Weights of a small mixture-of-experts language model, trained from scratch on English Wikipedia.
Size: 10 layers, width 160.
Experts: 128 experts in each of 10 layers, 6 picks a token, a shared expert of 64 neurons.
Training: a variant of Muon for the experts, 440M tokens, 6711 steps.
Below are experts of layer 6 (counted from 0) of a mixture-of-experts language model. Rows are named router (the router's row for the expert), down (a neuron's output weights, with its number) and show model dimensions 0-159. Each number is 128 + 24 x the weight over its row's rms, rounded and kept within 0 to 255.
After each expert's rows: "raises" lists some tokens whose logits its average output raises strongly, later layers aside. This comes from a sample of Wikipedia text that the model never trained on.

# expert 124
router [ 90 120 140 159  80 110 148  96 129 143 136  91 139 154 108 109 143 146 127 105 110  91 148 105 150  89 183  83 142 111 140 145 108 140 143  80 136 129 146 173 165 109 102 126  99 166 155 122 118  94 145 119 136 137 118  97 147 135 146 125 137 108 146  96 139 122 159 143 190  89 124 140 190 146 141 138 124 151 134 159 146 131 142  96 133  70 151 136 121 120 130 140 111 104 125  98 118 113 138 102 118 126 115 133 139 129 119 118 142 105 154  92  68 123 138  88 134 144 115 133 138 133  96 156 119 115 153 175  89 137 122 105 117 153  96 137 112 138 104 118 126 110 142  80 139 145 160 106 136 135 193 137 175 134 105 155 131 139 118 143]
down0 [149 114 121 114 126 172 121  44 156 154 112 174 117 143 131  81 132 121  77 173 150 142 143 180 166 157 102 141  86 119 111  80 150 119 137 146 104 109 126 107  97  89 119 156 136 145 147 139 137 146 136 111 133 119 138 142 123 127 112 137 163 155 115 123 163 158 104 126 122 129 134 101  92 127 163 106 107 107 132 127 144 111 149 112 120 142 108 132 146 136 110 147 111 124 117 105 123 149 113 145 105  88  98 148 165 106 124  81 122 120 166 117 107 105 106 140 173 151 128 104 136  73 124 159 116 153 153 154 146  94 118 162 135 146 187 100 114 106 141 150 145 134 134 103 140  87 134 168 124 126  87 147 139 133 117 126 124  89 112 141]
down1 [135  85 122  93 156 109 117 142  98 185 147  92 118 132 150 142 113 124  92 146 163 123 143 151 151 132 144 123 112 125 136  95 100 170 118 104 103 120 168  93 160 100 101  84 115 150 104 110 135 140 151 145 154 104 135 165 142 126 122 109 141 152 144 110 144 120 171 157 113 116 126 138 125 150 134 131 153 133 161 117 134 131 116 118 100 118 129 126 152 116 140 140 125 157 125 143 107  81  85  95 121 120  82 159 174 163 132 141 130 136 113 106 125 114 123 169 155 155 139  94 162 120  74  93 111  91 118 132 123  93 139 149 128 120 118  99 137  94 116 102 121 186 127 128 152 165 163 128  74 150 106 135 109 148 153 102 104 141 154 191]
down2 [125 129 105 123 111 107 162 109 102 119 100 157 105  85 141 127 145  75 141 107 163 127 139 152 140 118 145 104 167  87 144 147 119 111 134 143  95  78 101 118 121  67 116 141 160 151  97 133 169 135 170  94  94 125 102  90 155 117 168 148 142 144 172 161 153 134 121 141 144 146 161 129 104 134 126 133 136 115  95 111 124  93 155 126  99 127 142 135 137  63 100 144  89 146 114 155 135 166  95 134 148 145 148 154 116 121 133 121 155  96 130  99  91 150 143 117 130 176 125 117 131 128 168 127 104 126 124 161 148 143  84 136  95 149 153  89 162 126 118 124 162 153 125 120 129 118 173 119 159  99 121 141 139 123 119 134  98 100 152 148]
down3 [121 128 167 135 152 129 145 116 133 152 128 144 134 117 137 129  86  90 129 139 102 161 156 132 157 107 106 193 138 101  95 134 150 125 147  88 119 129 139 137 123 151  70 118  92 145 149 132 139 137  97 124 147 136 130  98 109 171 145 189 127  83  94 151 109 123 129 170 123 165 115 118 137 126  97 138  83 159  88 108 109 180 124 132  80  93 132 125 161  82 147 110 141 134 115 108 137 124 129  93 136 142 164 136 161 119 116 111 123 131 111 125 158 133 172  84 140 178 143 105 116 121 184 137  79 101 143 107 142 116  95 145 142 135 118 109 171 135 126 111 114 123 121 163 118 132 136 114 133  85 114 120 108 105 141 128 161  99 132 137]
down4 [153 127 113 133 135 116 118 139 138 152 138 177 177 122 120 117 120  75 140 102 111 135 132 141 105 104 108 108  65 145 132  80  81 167 146 147 152 137  87  88 112 125 128 116 121 128 116  78 157 112 145 124 143 110 125  98 134 128 159 129 177 137 128 103 135 162 122 109 119 188 163 139 160 100  99 105 171 144 186 130 112 143 164 124 177 110 126 139 153 106 148  95 112 144 130 141 189 128 131 148 136 129 134 161 142  90  97 147 103 151 136 145 135  99 133 125 146 170 151 148 156 105 116 138 130  90 155 100 116 158  99 138 118 122 124 129 116 134 152 132  96 147  89 129 119  87 130 105 144 135 124 105 154 114 121 138 162 134 162 131]
down5 [124 124 132 155 111 143 114 101 108 137 174 182 112 177 154 116 164 130 165 124 132 121 140 156 129 116 140 104 131  90 105 111 134 100 155 139 122  95  89 139 107 120 127 146 107 166 159 124 142 117 134 139 188 124 162 106 101 135 159 129 133 126 119 144  45  89 121 157 137 131  88 152 118 145 129  81 124 115 141 107 142 129 122 151  95 115  87 137 164 172 143 185 139 129 128 155 129 155 135 102 169  99  90 129  92 119  86 112  94 160 127 133 126 138 138 118 127 131 102 103 159 115 111 126  96 119 131 121 131 141 111 121 117 167 109 138 132 121  89 114 162 106  84 132 116 130 125 123 137 107 119 155 115 133 144  73 176  95 138 121]
raises: "g", "-", "unt", " and"

# expert 15
router [122 132 141 153 117 129 105 113 153 115 137 112 140 144 146 122  98 161 102 122 125 145 157 118 123 102 137 111 151  97 116 152 108 148 141 124 119 145 107 134 158  67 112 135 114 168 155 102 136 139 135  81 126 156 153 123 155 167 107 120 133 117 116 150 161 118 151 161 113  91  83 176 133 153 143 116 109  88  93 130 160 133  91 110 146  95 129 186 111 124 107  86 171 132 147 168 139  92  91 147 177 136 189 136 115 139 113  86  88 141 109 101  73 131 118 113 115 154 112 130 111 138 152 115 158 128 152 152 117 136 130 160 143 140 122 102 138 151 125  74 146 137 127  97 145 122 118 133  97 140 171  82 138 139 153 135 138 103 143 145]
down0 [143 122 103 132 149 155  72 163 125 105 150 151 135 100 133 153 169  89 146 125 118 132 114 116 155 126 126 161 118 117  86 100 141 136 149  82 111 147 141 154 156 130 102 158 148 124  89  68  96 167  96 146  63 166 156 126  96 112 114 102 147  99 134 141 111 168 179 148  92 137 133 113 118  69 163 128 169 115 116 108 131 131 137 149 127 158  63 105 150 131 140  64 124 137 105 150 125 122 141 123 150 120 148 140 115 136  99 115 131 103 139 124 137 146 124 100 144 112 132 139 105 131 133 177 124 122  93 134 131 145 122 125 100 142  91 162 135 144 135 105 112  98 171 150 141 141 140 145 156 119 122 136 143 149 119 151 155 112 152 120]
down1 [144 104 131 126 135 139 140 103 141 152  93 155 105 146 174 158 114 140 119 109 163 121 116 131 109  90  72 113 115  98 132  64 127 140 173 172 159 132 133 150 104 127 138 101 147 149 107  76 117 121 109 123 110  98 124 114 123 139  85 113 166  83 109 135 113 131  99 150 166 167 127 160 100 132 180 143 125 116  91 106 142  80 134 143  99  96 156 118  99  95  96 142 123 132 142 156 166 122 107 144 106 147 126 133 120 126 119 105 162 117 110 153 170 166 104 112 139 135 124 135 110 114 100 122 144 134 136 125 141 131 109  95 134 151 168  94 143 152 133 176 160 135 125 124 161 124 104 177 100 125 107 167 120 116 164 132 149 113 160 138]
down2 [122  82 152 152 111  75 118 157 132 119 108 148 138 105 186 150 105 130 111 154 114 134  91  87 131 156 127 181 133 181 168 141 117  94 128  98  97 133 142 174 139 136  99 150 128 106 151 141 158 124 112 151 126 142 114 102 140 134 109 128 124 100 113 103 120 139 106 145 132 111 126 124 158 128 147 126  92 157 117  73 128 143 161 179 140  96 126 124 122  78 121 157 121 154 112 173 173 143 128  88 155  89 125 102 131  94 126  98 113 121 121 128 137 123 130 148 101 177 131 141 113 140 120  99 109 132 111 177 149 134 145 138 127 157 161 122 129 102 171 132 139  80 100 105 137 120 142 125  97 116 142 153 135 116  67 135 159 116 126 135]
down3 [128 110  96 153 126 129 138 113 110 145 137 127  57 135 100 158 176 146 156 117  99 118  75 160 132 143 115 146  86 143 138 142  85 111 150 158 102 136 123 116 121  98 108 187 153 120 104 124 164  85 130 107 159 157 147 135 111  89 135 127 128 122 110 132 114 120 147 157 138 113  82  90 148 130 150 142 119 132 114 140 151 159 159 131 125 140  89  95 129 126  98 145 142 100 115 153  84 115 112 122 140 139 168 131 152 129 127 118 121 149 131 103 127 131 101 105 110 152 160 172 127 105 162 140 117 132 130 133 197 130 177 155 119 190 119 131 154 130 112 119  81 133 118 133 122 122 101  85 149 166 120 136 165 167 127 102 123 133 111 108]
down4 [107 113 146  96 124 129 109  70 116 169 117 159 133 102 128 104 151  81  94 152 110 122 134 127 157 138 122 139 147 176 131  99 100 138  94 128  87 130 132 145 131  99 146 130 126 124 151 135 166 156 103 146 166 131 127 172 147 120  79 103 121  66 156 140 161 121 113 129 109 138  97 130 159 146 126 158 104 123 138 146 153 143 122 123 131 125 149 146 146 173 152 129 139 141 117 142 140 132 141 134 130 138  94 150  97 112 158 122 172 156  93 107 123  58 161 156 126 112 120  97 114 118 111 115 184 151  74 131 136 164 122 137  98 134 123 166 102 158 139 184 112 114 115 116 131 109  90 121 107 172 134 144 137 116 135  96 143 133 135  92]
down5 [152 126 137 189 106 139 179 134 161 108 136 139 104  92 118  98  99 141 102  88 181 142 145 103 123 138 139 132 102 128 131 142 120 119 100 153 111 153 115 119 139 112 128 155 126 132 173 117 117 136 151 114 110 143 123 195 130 143 106 131 119 143 128 172  94 171 165 126 140 108  58 128 119 155 137 128 101 105 106 135 133 162 117 134 126 165 132 154 120 145 139 131 155 104 142 111 161 122 162 105 149 142 114 133 141 132 136 144 140 170 103 133 106  86  97 144  87 115 131  93  90 128 148 159 109 141 126 106 140 112 172 125 115 101 137 104 128 118 139 131  77 109 125 113 124 136 103 113 119 129 109 165 100 165 141 110 100 201 105  87]
raises: " at", " in", " on", " –", ",", " to"

# expert 71
router [131 104 109 171 135 141 106 126 117 139 112 102 178 121 116 152 105 106 101 137 105  75 128 126 101 116 107 131 129 116 179 182 108 111 122 144 133 117 139 152 179 147  83 160 129 155 138 131  98 116 174  94  93 144 166 121 137 142 109 165 130 115 149 160 172 141 129 152 112 104 142 109 128 157 152 110 135 128 104 143 157 149 103 147 101 106 121 150  70 116 129 110 115 119  88 149 116 117 137 141 106 180 160 146 158 112 144 104  92 135 104 138 144 102 104  92 149  75 126 100 120 106 110 143 125  95 103 123 140 171 117 138 114 131 147 161  97 103 158 133 136 124 115  99 175 137 184 101 125 116 147 116 115 118  95 115 135 140  92 139]
down0 [164 140 104 161 136 169 133 136 122 142 125 124 138 135 113 132 145 146 152 113 167 138 123 117 146 172 145 116 111  91 160  72 116 141 143 109 121 137  94 110 123 121 135 168 104 136  96 113 124  92 109 111 104 167  64 109 107 115 136 107 159 173 151 136 131 132 149 163 129 102 132 104 142 142 149 137  82 123 164 152 120 131 167 110 122 148 108 153 119 155 108  98 165 154 122 130 121  62 101 117 132 171 125 114 107 165 139 109 138 119 140 116 137 170 131  64 112 128 142 149  83 124 133 190 107 134 114 150 107 129 105 156 107 170 139 120 122 113 139 105  97 162 105 103 155 138 145 125 124 103 122 156  93  94  93 117 132 137 163 125]
down1 [162 136 120 126 123 112 131 120 166 108 126 138 110 129 133  95 136 149  83 116  89 105 155 126 142 127 123 162  92 118 120 141 114 137 126 107 110 155 164  79 147 155 126 111 114 142 185 134 172 155 103 123 119 135 106 160 162 126 177 101 119 128 115 126 108 155 130 133 139 163 130  99 127 135 146 162 109 130 116 129  96 122 138 156 112 152 172 122  85 111 137 141 102  90 102  83 106  95 179 125  88 124 129 159 121 141 149 111  99 114 126 110 157 112 125 129 131 119 154 123 141  93 124  98 132 101 107 192 128  88 132 143 124 123 147 117 108 109 121  88 184 113 169 160 129 150 155 122 167 116 154  96 153  73 138 138 157 143 165 153]
down2 [117 111 150 112 133 135 127 124 116 127 122 178 140 155 153 150 130 130 141 171  83 147 132 143 121 108 114  58 159 136 156 109 130  99 128 122 168 128 122 149 102 125  79  88 130 126  91 135 161 115 154 154 115 104 141 116 149 168 106  91 140 204  90 143 147 129  95  96 149 110 109 132 113  99 141 163 153 153 135 126  95 114 105 148 128 150 138 107 125 162 141 138 168 152  94 142 166 124 121 114 114  88 124 102  94 120 120  97 147 140 120 130 148  82 154 101 122 126 152 147 116 137 132 139 146  81  93 124 108 139 120 165 117 142  94 152 113 122 115 111 117 106 156 132 138 136 132 137 108 115  72 125 187 159 141 149  93 125 142 164]
down3 [122 131 139 131  98 128 101  96 106 173 176 140 133 139 177 122 148  96 160 139 130 147 131 168 129 114 105 137 159 186 133 127  68 129 134 111 101 156 139 140 138  76 159 120 120 127 135  87 154 103 128 153 129  90 111 127 139  62 158 156 155 127 149 163  99 159 135 136 151 115 116 118 124  92 172 109  93 108 102 128 134 105  93 158 143 137 151  90 127 168  99 143  95 134 167 155 128 144  87 128 182 133 130  85 108 108 135 135 136 145 141 111 177 120 105 126 150 143 107 145 134 126 109 126 134 117 129 112 104 121 154 104 144 155 155 113 137 119 168 138  80 143 107 148 111 127 153 115  87 124 120 110 144 168 100 117 129 119 133 136]
down4 [100 170 153 129 197 130 169 103  93 140 175 100 126 103  94 106 181 123 154 125 134 142 111 125 148 172 144 182 110  95 121 106  90 110 129 126 111 146 119 114 134 114 116  92  90 137 143 128 165 105 146 123  82 137 128 120 137 120 103 177 134 155 145 116 131 107 146 102 111 141  99 119 107 163 115  95 137 125 121 108 135 118 145 156 157 159 110 178 114 113 108 101  97 100  75 133 127 148 125 108 126 163 121 110 139  95  91 111 168 143 157 123 132 145 142 105 140 151 106 142 137 126 130 120  97  93 113 129 125 107 123 193 118 115 153 153 143 130 155 140 103 165 122 101 133 153 119 147 108 137 131  86 137  89 162 126 148 131 113 156]
down5 [150 162 115  96 125 145 141 152  99  74 183  95 115 107 128 130 121  97 121 100 132 145 140 122 140 120 157  93 155 133  78 146 114  91 121 160 144 115 181  85 120 166 165 154 143 123 106  95 101 130 110 101 115 154 125 127  84 136 110 113 178 154 138 111 126  99 160 131 159 124  87 143 142 152 141 158 171 112 166 115 121 119 123 105  95 130 137 139 116 177 130  95 174 127 116 164 147 143 136 143 107  92 158 107 144 135 150 119 168 110 137 134 109 124 137 133 123 148 156 103 143 109 119 152 145 153 123 128 126 118 159  87 135  93 111 116 142 124 124 140 135 160 153 124 110 132  75 117 110 150  85 123 142 166  94 119 138  92 121  82]
raises: "izer", "s", "pp", "ger", "ce", "gi"

# expert 36
router [120 131 109 134  92 167 109 129 125 153 121 113 166 158 103 159 115 131 115 107  74 118 131 122  90 110 144 132 166 115 147 156 158 117 132 125 110 133 113 129 148 104 118 123 144 135 142 135  78 107 172 135 150 161 139 109 165 168 133 120 128  70 162 148 138  82 172 140 138 136 108 128 178 146 136 120 151 146  85 128 117 101 122 152 135 149 154 132  86 127 101  87 122 124 121 130 100  79 152 121 112 137 130 146 128 160 119 107 117 137 129 115 128 107 111 105 127 102 122 148 162  69 152 115 126 118 175 133 107 118  89 194 170 136 114 120 116 107 122 105 125 167 135  85 176 121 190  97 140 129 150 123 116 128 109 106 128 153 128 140]
down0 [139 169 128 135 163 151 133 148 143 109 128 129 136 141 120 124 108 107 167 132  81 152 166 158 168 110 128 140 115  99 147 115 125 153 125 110  74 156 114 100 142 154 140 168 104 172 104 122 102 156 103 119 106  98 149 181 118  88 122 119 115 142 133 158 112 126 154 131 135 122 134 122 116 120 130 146  89 147 130 160 109 165 132 157 112 141 141 106  98  61 169 112 135 111 118 125 151 146 154 120 146 150  95 135  89 139 112  97  90 101 110 128 110 122  79 138 135 154 140 106 182 144 103 112 120 162 141 139  87  86 161 150 131 135 126 123 149 108 110 166  83 142 109 150 136 109 111 102 170 157 113 162 139 151  97 134 133 160 104  99]
down1 [ 97 112 142 126 125 149 150 138 145 160 103 167 124 123 139 142 133  95 153 119 118 138 107 223 133 155 156 106 112 125 148 129 126 157  87 152 109 147 155  65  93 165 150 106 143 135 140 147 154 166 136  95 129 138 124 123 144 120 112  86 145 173 121  72  98 132 112 116 149 122 125 116  99 102 131 108  81 148 154  97 143 110 120 107 164 149 109 136 114 129 132 125 119  91  88 119 135 113  98  92 177 126 125 170 139 146 157  76 105 171 126 130 115 145 131 152 118 100 149 113 126 132 118 132 140 148 166 157 124 108  97 136 140  71 102 162 134 152 141 134 138 134 140 131  92 133 176 139 105 125 151 118 151 127 121 127 156 128 140 141]
down2 [115 122 172 117 200 110 139 129 142  98 110  94 131 129 130 139 124 140 115 136 121 145 166 133 133 163 148 115 125 155 131  70 107  88 109  94 145 127 145 108 149 120 144 125 118 127 153 153  92 107 179 134  85 134 104 132 128 114 142 150 169 131 113 138 124 159 113  94  40 152 184 142 122 173 123 130 129 125 145 108  77  94  96 139 131  81 135 143  83 128 158 121 110 120 172 133 140 125 108 122  89 131 160 151 133 114  93 144 139 132 149  88 112 119  71 132 130 118 113 139 128 113 161 106 123 130 152 108 102 135 128 120 132 170 132 110 152 122 160 122 162 159 157 114 144 127 148 139 155 161 129 151 137 101 139 135 124  94 122 122]
down3 [123 150 117  95 116 165 108 156 162 112  65 104 146 123  94 166 121 128 117 115 129 125 134  79 110 134 175  98 134 142 140 137 130 126 111 175 139 122 128 135 116 141 109 150 121  78 117  74 149 132 116 105 133  72 107 159 117 122 141 183  95 131  99 164 150 174 139 149 130 122 176 162 155 123 131  93 118 165 122 125 144  81 157 145 118 138 101 111 108 110 133 148 114 118 164 122 136 128 118 112 115 154 121 144 142 129 135 120 142 152 107 142  89  89 158 116 130 135 124 100 135 173 131  96 133 114 160 109 142 117 173 105 127  87 170 114 173 103 114 116 107 126 122 171 117 103 117 127 136  92 144  96 137 121 142 130 126 156  71 134]
down4 [ 79 122 112 188  97 159 117 172 123 104 113 132 154 112 129 130 139 135 125  99  70 112 108 148 133 135  92 104 105 176 144 117 139 145 169 142 123 161 122  94 129 173 136 113 110 164 168 159 152 144  79 138 185 103 126 104 137 108 117  83 147 114 133 129  89 173 158 121 116 112 118 122 117 137 144  86 127 113 140 114 144 130 101 117 117 162 118 126 139 113 112 148 124 116 133 118  84 107 164 149 139 125 110 100 143 128 156 142 110 159 129 139 110 151 151 175  92 106 121 104 105 125 103 154 140 166 133 120 127 124 124 106 105 120 163 161 128 136 136 140 175 126 116 136 171 133 143 179 107 141 116 111 136 104 178  89 110  90 119 113]
down5 [136 113 149 112  75  86 128 139 137  80 148 141 104 118 120 139 165 146 137 167 166 125 130 125 115 121 146 136  98 163 132 165 118  98  95 140 159 155 109 106 125 141 100 122 156 127 130  98 127 115 110 124 140 160 120 153 115 135 138 106 157 137 123 124 178  98 145 146 157 126 169 141 158 104 111 134 134 141 163 135 134 167 123 111 184 115  88 143 179 101 114 111 102 134  90 127 168 139 144 132 112 139 153 118 165 122 110 135 136 136 140 101  78 146 145 119 133 134 176 136  99 118  77 120 121 110 142 206 135  91 125  88 120 126 107 130 112 135 153 105 157 113 140 112 126  99 120 100 117  73  99 127 121 119 115 154 179 104 104 146]
raises: " |", "al", ":", "s"

# expert 80
router [111 125  94 135 115 171  96 141 124 128 114  99 137 133 103 128 136 139 107 165  99 104 152  95 112 123 136 141 120 130 195 132 151 128 145  96 133 112 125 158 143 118 124 166 138 128 118 113 102 106 151 111 124 139 138  92 140 144 132 147 109 135 101 131 182  96 162 186 118 155 129 160 124 142 127  90 121 130 111 149 138 108 110 152 106 160 114 186  68 123  92  99  87  90 147 123  80  97 150  99 118 131 140 117 115 121 143 143 115 108 115 121 145 128 121 126 140 129 125 118 125  89 150 103 169 155 153 159 124 147 125 169 131 125 146 137 119 127 135  83 134 110 118  93 169 101 180  77 119 112 167 170 132 147 105 137 151 185 132 123]
down0 [118 106 160 151 123  92 119 143 167 127  73  88 124 108 145  99 125 124 100 129 126 144  96 156 145 113 121 103 129 154 128 163 133 144 145 109 158 139 144 143 139 125  69 181  98 117 114  85 140 119 110 121 132 113  76 123  99 135 156 118 148 146 140 130 160 133 184 131 126  88 120 118 143 120 126 113 141 196  85 140 146 172 137 112 119 158 117 126 129 161 142 127 134 115 133 116 157 104 164 144 178 119 140 118 101 119 117 138 144 114 119 115 162 143 115 145 143 117 171 121 165 140 166 135 124 162 109 133 141 141 190 137 138 123  95 104 119 112 149 117 136 100 100 124 102  99 150 142  98 123 107 174 128  95  71 147  87 112 109 138]
down1 [170 144 146  96 165 115 110 153 172 118 147 138  99 126 130 115 113  80 102 167 161  85  99 128 114  98  93 133 128 161 122 119 159 118 107 163 142 108 133 126 125 121 139 128 155 143 117  82 155 189 127 103 129 131  97 140 117 160 150 150 136  81 129 103 147 152 130 118 151 148 154 110 154 116 163 111 103 177 130 133 103  90 113  92  92 147 131 108 148 130 107 133 158 134 111 151 140 136 169  89 120 139 151 140 126 157 139 113 173 143  90 145 117 131 164 118 153 134 129 115 159 104 104  97 120 119 117  95  98  89 103 150 138 170 111 111 144 155 125 128  68 146  89 146 153 106 122 156 124 135 106  98 105 138 117  89 117 119 169 129]
down2 [147 149  70 138 101 114 135 133 124 107 109 110 104 129 165 162 105 113 134 138 130 111  83 116 157 131 117 131 124 143 130 115 136 158  96 158 109 127 165 130  90 122 155  98  99 171 162 130 144 125  97 113 156 110 126 122  99 144 128 147 159 100 111 116 139 181 129 133  93 131 147 145 157 126 149  96 138 118  93 164 118 114 181 139 140 121 113 166 164 115 111 139 184 155 122 182 153 136 115 129 114 108 139 159 128 125 133 114 191 149 108 133 137 148 105  96 130 127 139 100 138 116 127  97 177 110 122 114 119 133 109 116 102 132 114  81 167 155 118 146  98 129 103 100 103  85 151 131 107 160 120 178 145 154 103 142 178 101 102 140]
down3 [123 141 118 114 116 136 103 133 133  78 123 121 110 149 139 101 165 124 160 134 133 111 107  78 132 183 128 145 123 152 159 144 139 161 136 114 135 155  82  93 120 138  84 112 137 140 105 129 153 139 119  95 124 120 119 160 159 167 155 140 122 137 145  99  89 140 192 115 125 139 153  70 110 143 136 126 115 110 169 108 213 117 144 115 146 155 132 101 109 118 145 166 107 148 118 113 147 113 134 126 170 126 148 146 118 113 135 125  94 129 165 139 111 156 139 134 107 124 130 115 106  79 135 111 113 131 173 134 108 112 111 142 126 134 154 134 120 151 119 119  92  85 141 122  97 136 151  84 104 115 188  62 129 114 125 144 149 116 146 121]
down4 [137 125 153 159 102 136 121 121 152 165 130 138 134 110  83  87 116 134 140 145 124 156 126 125 135 141 102 124 112 140 112 106 144 152 109 141 113 143 127 112 131 107 116  81 130 156 105 155  91 108 127 127 113 132 103 109 106 163 112 110 100 103 132 138 120 121 134 132  93 120 108 108 152 127 110 177 131 113 127 135 138 139 104 135 162  81 123 119 111 119 134  91 166 129 152 126 105 108 126 141 135 141 144 109 150 183 133 139 135 158 151 149 137 151 122 121 162 132 132 131  90 122  83 175  71 154 136 139 107 163   3 167 143 132  87 149 128 129 126 111 164 140 108 127 133 114  95 123 128 114 175  87 145 151 109 156 151  99 150 156]
down5 [112 159 117 111 131 162 147 102 143  98 117 127  90 156  94 132 119 107 137 160  88 124 133 116 147 141 122 159 123 132 114 122 133 107 105 127 129  79  71 122 129 136 193 144 145 158 136 146 137 127  77 114 142 120 104 106 149 112 128  93 127 169 139  87 147 132  97 127 162 158 150 105 148 148 165 139 145  89  92 126 139 150 159 155 116 126  76 154 132 124  88 179 162 141 105 133  98 124 150 122 137 135 148 121 105 128 154 133 112 119 106 163 142 104 136 175 137 133 157 169 120 156 124 124 140 115 108 125 131 117 111  97  99 163 173 109 114 154 103 186 156 154 104 104 116 126 115 104 129 135 139 120 136 158  75 125 143 157 116  80]
raises: "ll", "d", "kin", "th", "um", "ly"

# expert 16
router [151 106 157 140 114 135  83 118 159 131 121 109 104 130  83 141 156 128 112 150 117 102  94 115 123 119 116 122 176 114 136 139  91 153 123  85 128 127 130 143 140 118 126  92 126 137 143 133 126  99 161 119 114 172  96 107 160 138 114  85 175 127 105 129 151 146 139 127 128  73  83 150 143 156 152 103 120 122 103 156 128 148  98  84 136  85 131 170 121 103 111 117 128 102 115 158 129 118 109 162 151 204 162 155 133 121 168 109  91 182 144 115  74 160 108 117 116 113 119 164 125 149 159 150 168 133 135 130 106 150 122 141 121 102 177 125 168 100 117 130 142 136 108 107 108 153 130 106 142 151 158 123 126 114 156 140 143 128 144 147]
down0 [127 158  71 174 187 116 100 105 122 107  85 136 113 117  90  98 131 142 160 163 123 127 122 118 152 165 113 107 123 111 134 120 103 109 105 162  81 104 137 132 107 168  75 113 118 108 119  95  74 134 102 132 148 155 173 130 148  96 142 108 135 154 123 108 113 142 150 122 147 111 111 145 134 144 146 141 126 146 122 109 162  94 123  98 158 142 136 130 164 112 151 147 158 151 139  95 181 108  97 152 141 132 144 112  93 127 142  87 107 147 123 103 127 123 184 141 169 130 173 145 119 151 120 108 141 129 143 128 109 126 143 155 121 140 116 158  68 123  85 137 146 137 134 114 161 158 105 137 101 149 123 177 122 145 137 112 137 108 137 125]
down1 [ 89 147 152 129 172 145  62 162 100 146  94 143 121 116 134 166 142 156 122 154 125 141 130 182 130 157 106 159 105 114 123 162 132 125 119 158 104 168 161 125  91 138 144 141 112  76  63 112 116 135  76  97 129 121 128 120 144 104  97 132 173 128 142 155 118  98 188 129 140 122  99  95  91 112 110 119 134 105 147 131 123 138 118 104 151  98 143 140 116 113  98  94 103 136 116 165 165 131 129 157 128 149 178 137  95  85 139 108 124 141 109 145 144 170 120 110 127 113 152 156 108 116 142  97 109 132 152 146 112 130 130 149 124 128  92 145 141 148 115 147 143 133 133 136 145 141 127 116 110 120 169 152  89 110  88 134  93 122 145 158]
down2 [135  94 120 136 110 137  96 116 152 103 123 135 115 119 172 119 119 125 173 140 129 139 112 128  84 133 152  86 154 105  98 135 126 173 135 169  76 128 120 122 141 174 118  49 132 113 112 103 120 153 155 116 145 151  92 132 116 128 122  89 123 134  80 157 123 131 128 145 159 105 145 128 130  98 162 116 141 132 133 131 124 134 125  92 174  82  99 183 160 108 101 110 113 122  97 115 105 133 133 114 133 139  89 107 129  76 126 131 139 137 132 125 146 124 127 129 151 127 111 133 120 107 111 151 119 152 135 135 140 122 111 173 188 148 168 163 108  73 114 121 136 134 150 106 150 181 101 149 172 142 126 122 150 116 142 143 140  96 162 154]
down3 [147 106 132 104  79 139 126 135 112 141 109  97 116 146 128 124 124 118 111 156 127 139 136 105 148  83 149 149 149 141 100 122 128 120 106  93 183 125 171 131 159 183 139 132 135 166  98 113 133 147  73 121 112  87 119 127 120 133  87 121 128  86 149  96 112 152 146 135 152 157  92 145 140 120 138 158 154 126 124 137 139 156 169 150  97 126 128 130 168 141 107 139  91 137 146 131 100 107 125 144 113 115 120 143 136  91  76 109 149 161 104 161  81 168 109 128 114 106 140 112 142 123 104 135 161 109 147 137 139  96 109  85 182 150  94  91 139 149 124 162  95 112 135 137 137 142 122 153 156 137  84 168 108 159 139 126 134 107 153 182]
down4 [144  78 180 157  90 125 162 121 161 170 158 127 113 167 117 131 126 127 125 140 119  96 128  85 128 147 110 159  82 151  85 131 101 126 156 103 102 143 117 144 122 121 148 155 130 135 153 140  99 148 149 131 148 128 132 138 116 146 142 148 135 132 127 149 126  91 149 155 112 133 114 148 134  99 162 117 152 106 162 151 133 156 129 103 116 111 118 129 124 131  85  88 115 144 148 140 123  79 116 139 126  96 133 112  66 137  94 143 109 121 149 130 116 112 135 178 105 144 122 118  86 102 105 150  98 152 159 183  99 121 170  99 157 129 136 127 114 118 144 127 109 145 171 192 149 131 131 104 138 102 122 110 136 180 112  83 116  99  97 101]
down5 [130 165 129  99 119 108 106 158 143 140 147 139 130 129 137  99 135 138 142  90  64 144 148 151 140 160 150 139 135 109 181 110 139 111 155 138 113 137 111 110 170 183 117 114 123 127 134 116 130 135  99 155 126 137 149 131 114 132 162 115 145  93 163 151 138 147 138  97 132  83  91 112 131 126  47  74 100 159 120 142 143 118 149 130 100  99 142 111 169 126 153 145 104 147  64 169 149 121 116 127 168  98 161 134 120  99 101 123 114 129 173 107 145 136 150 138 178 142 151 127 101 121  92 147 134 101 137 162 130 111 166 114 137 149 128 143 133 141 107  90 143 108 118 140 149 152 109 114 142 114  90 116 114 107 135 167  98 116  98 131]
raises: ".", " in", ",", " to", " (", " on"